Weights of a small mixture-of-experts language model, trained from scratch on English Wikipedia: width 128.
Below are experts of layer 9 (counted from 0) of a mixture-of-experts language model. Rows are named router (the router's row for the expert), gate (a neuron's input weights, with its number), up (a neuron's input weights, with its number) and show model dimensions 0-127. Each number is 128 + 32 x the weight over its row's rms, rounded and kept within 0 to 255. Numbers have three digits each.
After each expert's rows: a language model's description of what the expert responds to. This comes from a sample of Wikipedia text that the model never trained on.

# expert 59
router:148150143093114163130046163125127115141074121098154090129137149143138164095114210127125106096132166123123129072106119125153136122166167113080131139113063169118149116166192089169116188190103080154156095114135101178122123193187091090144144101064117140206135123079133123160141160144110114137073082115083143146138125097134115107100144071137127128145207109116150105082112124133120183159088
gate1:176191130114126138162126162086151083074110107063142074148107148124139135179137147122135154103152087170192219097106105128110109109176144144182187146143119098156091139144132102149104114129104130159091118065084141082126130126162117115103150048061145134143126055138151122165149159077135101077154099111093116116194131123140146099127104079102160126192163179111122160109122151157165125127110
up1:176169086099105153113115156130111100113126176099133057140108108063118138161131144122139205048172115167137215131074125118167114124184149140127207118130084099121081099156136082160117132152117139124097107077092134093134162156128132123136130061057165117158138049120136140121156128133169129064124117178121136104175108117174123111122142097136120100160101174117145151087135175140150133130177
What it handles: Word-start prefix pieces

# expert 0
router:207142124100135170142114173193155117120080092130082169163153206138098134148175143147092107072100138121135085135096101085132133083181133111141117156136124119139111124114113049124158173172138137162102163087136133167109082191152084118123146090103142094117162140091106181146136149126103127197132110090096107206159096096159104115084147064156128115161177153100096121110098093165119146139088
gate2:171143081111098179141122129161123123087127105148057083110109189094083119156140127152126127166088165124158125089081093180093129120111104126150099066178134146075140150107095055093137126157173140087056106187151125149089079178143196131147174129143139070145159115133112121152173131116124075159156156100090192131177159114154145108127147124136096171150144085126116142138126171134188128078135
up2:153120144085130179106078078109165144138161140110109086114159120124112077161125121156117167064099137093165160110158119099130088140160149094077134100132107132128127160110078100133138120144168054178140163166163137069093080160127143214111153144101136103136191153164115170108114111111121112177122079126115125199133136120094097108110060135169119098183240136137130151116158112160152097154138
What it handles: Organization name heads

# expert 45
router:177111126109122147123083149196150138130111033138133144086145181144132204092142156115094090071137130102095125136091138107126124091152125073077099149153129181174162098182099103160184113161094139125061130069114136122142142190115080096117145097068140134182156125161123135158144134158063129146158120126071110153153125061127156109118162070171120142185154148105137101099151107130128151142106
gate0:127146159115122149149052083129143208137158106105099119105139124158131182115161184100133163107131102135153097089219106144146073100122166143070118136120123175128176108145120135143141155147048211089114192143188144101104088116113169098093152138165074140138133098112135058139105113146143134088133176137083182124132104101140103141073134114073129120111129102142175141122091101130137088115177
up0:119093064160137138151165174104130107127147110203178127132168094131115095088083074160113098160126092107105168152067141123092165145113109115175114129142127132147118156135159128141141138193174121169097083123048119160137120133156089110157058102136153115138088105150117165163102143144088164204135103085114077092131217137155109124176127136194136171108124157103082127059146132120112142138087
What it handles: Table pipes, Slavic endings

# expert 16
router:178150168082089172085082159152171132152110104093127140130143163169127157122195183156079144093121156082133089114076079100121140076168118093139123182163112168164159103147182089156155130166132105100101145068142142172102078191117071147164113108090136148156168087115076166170117122150086147154110105095102141177172145085127140097116164087123121119147161096092131099080107102136136171158111
gate3:106097117199121139117065165179125120135067090166134158149163111111065123090121130121167109142115120182122115146166120151112164143075122153177171133092085162140118097176174110132140129089122138189128093129143056113101106196106111146133125101115088117141144042113106071108101128149142175188109090170145156144092089177154125068091099076180134156139127145175095122111172145154111144168133
up3:161119152146121083129097157147098112140098116142155134160135115096026103075109110104142078151185132134150122170152123113118100126118151087148196155112088105173082093179148158101149118151067136135128132133130145133110166146104155157140123098103079138147169100078140093106088098171183184199070105174095114144175115183131110091182145116140123100123087173191076094086157135169117113118166
What it handles: Table and sentence ends

# expert 19
router:169124147103097161118090160174173136166087060110154146137158182175135164135176170162066135080149143118146072105082092084148120070150132087134096182121102168141146118154155099133136158183108092130102130067119120185110108175151075117144122111105105123159166090125092164163116110164094159167124102093086146172168152076128130099131167070131134137157168145100103079082138095145112183159156
gate1:111145122072118165120145133118092168130115143141136141155110160195142174162178111167151132195159148174104087175143130127133120083089117049076121132100091120099131131077173124088142208121081113097180157161190121104081053088117138116050163164172145131077087137097148152124142087130134157145131136173132077092138113061134132132154140084140139125129089130102114113158115171121167111154157
up1:161107142110146166133113124121113145140157102124164158192150216161151156162211118167139081136125116155114057186130099127123107092075117047128132117128127105103140127067157104100168161098085102155111119161148123145101064162125181108118140182137133089059066120097129164094141115124132156136131147142112070134143136104112141163206143115105110130127068134097100106131089177108154100183168
What it handles: Mixed function words

# expert 43
router:155138185089070161103091125180165162134140090107104123120111141150126153136213138124137141113147156124117065155073089081184169118166132106117131141137113120132157088175121096133182117195090121144104079083129117158108065139097079154137122097092098139143178143103104175197105122166124121152153123098104143149157100110110133110112145035164108137180124087070135080103123105121148180190143
gate1:130130149065092179105119092125147203115087120123177110128122048134175119165136139155197157207231143084109101117074158121168094077117128102181155158141124111141151137144119135118112135155131110123153119071102137110148122191080065127128126132137042136107112117202116127155083177171145119114178118128114159116153086158108156076137129111159131135141139075103118132130126134131089115109127
up1:165128123086140155128127098092128176180060129166126115106111111173130108154075130151200140149206182087126155177113168101137089049100131122158147111122119151167084169127144175130104175109118146131165099094140115156098123173064062090172137170148094119164070098175106087139114178145118129138122110132167149076164073112122153141175106168156111126133110133109081119149096122109113068099100
What it handles: Table cell separators

# expert 22
router:152120152038081116143092144166147144175095097143163094106118137173104161152161134126052116096141155125174116149089141080162134053188162117097089157136087178140182101138155089151161139158143147127114152093104131148081112159125128117133110124022095159179152129128064173174125125158121100145141124093088103167147141062168138090115135134167104092109162137095151095117119119145125178150090
gate4:110177125063115147193057079112141141195155100143136198173126062138177044112093125159104112139143125160173104047075182133119146136152135158112138115122124168121163144159155159143138176151133080152179127174147121117130126170139101138132136142105115153105140096140133133179118079127064105184097147135075105144129158097120137106112109154180097090081087135123116152079081131106133085119110
up4:090159111046122092141104133113120167177119125139147189142124068149130045119158145147059126100130133153178067148113179108132112163168161199156104193096152143166146155173130149123092159102169130127120101153125156171148119156164115081118119176089088168134148120143141119124115094114115097196127115173072106103134151093174141144121128088157119118079079109126107133048135109100067117104145
What it handles: Piece after capital initial

# expert 17
router:153107158044091112124087132185127135184090118138135088130140141181100158129140157134071113095110142116158111139110132081182180034194148128060135154155084187126133097139168128122189136188131133127105163081115119161078107171144112130159120109049117110145181120120064169174119142165133103132151130096100100138144145084173146077139134120152134110140168158129143087095107098128107168140121
gate3:160083114075110158101124131088119144081156175152170106125188144105095189129099146116110089161111087176130097149117131140145111099197140136092111159082087122077121091142125127120145147163089190115119089098114108106154105175149170162110160173094112137144145212179083130174110183129161137102190056098109071132098122129153157131135116088130132124132153119123170137119044113172085175127098
up3:126139114047135122178209081090078198124102163135144155168110144113130112129141081142120066130141127115146153122153120120172111134112149088093059099140109084125060133118152166142141099178085138134149125065128132189133121166144047140153141108085144110074099145188148147157141132117128141157142183137101161126147144143136078151098193157189125179114145132107098133046108127112104158108136
What it handles: Pieces after capital S

# expert 5
router:185131163094093149120080169171179125154095097110135139145141160187145161121171179132073121079125149098128078112068103101123138082162141096131099191162093194140140117164155089144163139188107101126073135085140106167106094178128073146163123116063124102143163085118082169169121134125106136136126115105092160175161142080144122083125170105122117132155163106092093087078102086143137182149148
gate4:081141154141073173018177204160136116148120122082077109099160102192084197142138167148036116126128136134114109107128097111089173082085137149143111154139153134093092162081115142146113176106151107163128130123176116112150121154223142140116134134103104105132155093124139158158093127167101106137170131095143098121116117104170111164145155124139177085123104188108104112113141134064137136109139
up4:087102186125087135024173111177142104148158132094121098137129108152144117131097080098100120146182123199118124117176084082099176073177114114121142155181090099116084190102110177139108128166105117212108157136126137087140080162143194095078124122082119130134138118169118124130160155116148104149119118178163125158068101106156114169126124107161131129128138124125140064104143079135188113120162
What it handles: Table cell separators

# expert 32
router:226100135124128123117093156172173105152126062109111158132145175157127136127129211152120134078118136108117116160080108103174139076137128107116121150120123174180160110163133096130151137146156120104089154081109105142123122182085070101135115149058132149129183113100073171234111167156114163125129134081129109178155094076105145128136140090149138137174136127040125114105130086135112162130098
gate4:133137150170140109063125124134145184091122205144106104133141136088087222054127151097121126131148094071146105160079118090156148118096119156168108119104112112136145121134129144156141092098105109149148112087146171108140152178180153113157138176085180104179188096182113101085113195166119147132137091125132166113136120095131139080110149115096121143140142033108093119176083117125150163062137
up4:167140099149122085100127149128152179097114133101111088145164149151090197064161144122144162147108051079092071168087127142198158177081151147144127129079144110140125083125140139178135131115125105113112118121108104085158203163171131114183136157118175114121225076132150101080116093115104139147139076162129121144160087133132087095116095166101117193144140076116115103121075153134163122108146
What it handles: Table cell separators

# expert 36
router:161124140097073206123106147155174092147097088118166142143121171144116162102142114107106161123134184080125133123060082121115117090173134088108082181126074162127139117189132117129140167182117112116135119093097157160106110186126095117168120064090164154172131118141093187146059180144096169140103094103116141142167131111127171101101152108101099110137178142093114129102133031137158180097103
gate0:194143134187132065108138105136143096081189101182126092159181122108135118114104133119164198079148155119107137129151133100175121122136121030135113174092127127141116085131107143157108087191090121197150133057157140152103106072161128157147134118135147146127191171091140130113134103145143105151118111122073129132078063112131101072125126085154113176091100098129175175154104136193137144120123
up0:138084103111142074122120155154144103146184089151096118166169126067156142110165108128155157099096113104178117159126151142166120119119124079079123186116097079136110107173143161108137108178097103159126149151147092170099087111180140111167085126115143100109135194118131116111123151170166123133155089125080075077163149098167091123120096109217148142083104086165159171155113194100049114168084
What it handles: Word-initial prefix pieces

# expert 57
router:174151153102086153110101167166162104180109097115126108122135169160147174124190150132100135093126146067106095099087108112120139071171141066120091173127100182162156112153145062144139151179127084142099104086123154168115120182108077135181139110095153138170172073119078192177125145123103126146121096107094127174150133073145129096114186083144124123147150081105089104080116088168139171163144
gate1:104080142152155139096115083143170196123198086146159089155198098161130152106090179133129162135130146114136146066088110145111096177159118159156113137203159137134155132118192144131129194114095109134083135131050121139107109106106104105166134124143210138065102171159090127102086161088143089141116118061162110134096154101115096104131117181125155126128139109133094146140080075106113189118117
up1:141121109179169117059134068147124182065136102172108102161148111186120148100129172110127124128105142136136143113094112128090092181128134188125126126141173145143133155129185136116156128115080159156166073160056139134135182143075110095134162148124185118057146117141094103075096176118115100141105080113138132115123214119162154127143100187102125143136110105072111127151088089058151192139150
What it handles: Table and title words

# expert 28
router:185112162084126131087087126157169119166136114107135126141145147152137185111161190182070173068136150092101107161102104106157110092173172139135084135164114181121119131119177123139134129203092074072100112107104104145057135160103102129128112075097133136178211097099103162140107157184109133155082111151089115165182103109137115093128184099095119093114163109117123077128106090150129164154136
gate0:136101120169114109129138129171124103075169108103120197136173092136129111095133079171063135100117104136109153118149144139151101102194165131134106167115126107056101151117194146139147146188123105163196121134043091142102126165180131163112129120172147149109135052179106138150144132091171092134125118162095125123181087076167104103103163115131131077116131154057170160094063114093138131158148
up0:151090127203115125143125091173150110101172117118123143140116093179136148159111116190087084125099123138093104127118138123192098129210118096130105116115049069082129113125113154142190120134086053141223130139065122164145130153176105153085142125118158144151165110088104088166131161104155134095083141107115110138131096091144142069116214091198130124114121158121170134148111138125111129155139
What it handles: Early word pieces

# expert 35
router:158120124082116150084111130148150118135142088077147120152141147162159119099136185133087171092125129100159110161095129114125111099155122136102106163162121178131120126161159067138140137150101078089072108136094135136097136135098111131189129137105186090136170074114098223144064180089116132166079131121058092139155161084181180134101156120156112132169175095051113103086143098160112172182133
gate0:151115168170174124042140164135204102209136104134147153126159135112101134108155118116179078147178072156075050172119099159102103174099123113077107081103106145127083111163130077092087092146110159120118116097111137143142123113125095133109102089191107152062113165148119124140120101135114131130143163118169152133200153144125175171121145110120156099157114103073131155153192128112103134191138
up0:093133127172122101125085106139161112149148104120118117156192075083087143115144128126200069128138077114048066113070144174134122159166190128113067126128140101140100136145143158102085109215184119114124157146147083113146063103133123104182086066175104116122159157123109143170101110144112129157177162130094125148120136099173124145178172086114141103109130112154099135188159115178127131166113
What it handles: Ordinals and superlatives

# expert 4
router:156124142085072117111110132156114154168115118122117100119120161153188174127151114150127094074099190113141080164105135123189119085119182056157112145181083144137138082155207130142127132136138131101063153111165108159118108165110113100172149115112114126138128090109087152243122149129115117095092108085086152158228130126119131101078138082167131142127162128118116121064105122170092131141124
gate2:143173131107129135158169092149123125118123115135124152167121190129153124142090120145147088125086192119154157175121076104115122099112069131099168173232127110123121071178161162125089084048144151127123151157132083133085108162092115089097168081082160098136059137114119149154152105074195115121116141096170147128158136084130130131099152142131155173161185129081130110079086132125104197128138
up2:128190163121103112147120077120164104081031115158096169130155123115183103142082158117146072114093217114171178146071144107114106083110148120106112219205148158117166084167129117107142105087137086064137118156115083125102165143084159104173095109111154143166141124125172112133087155112137141135083161138124162140100155109152150143076162151116153134115144130103104084081145112160112113150132
What it handles: Geographic punctuation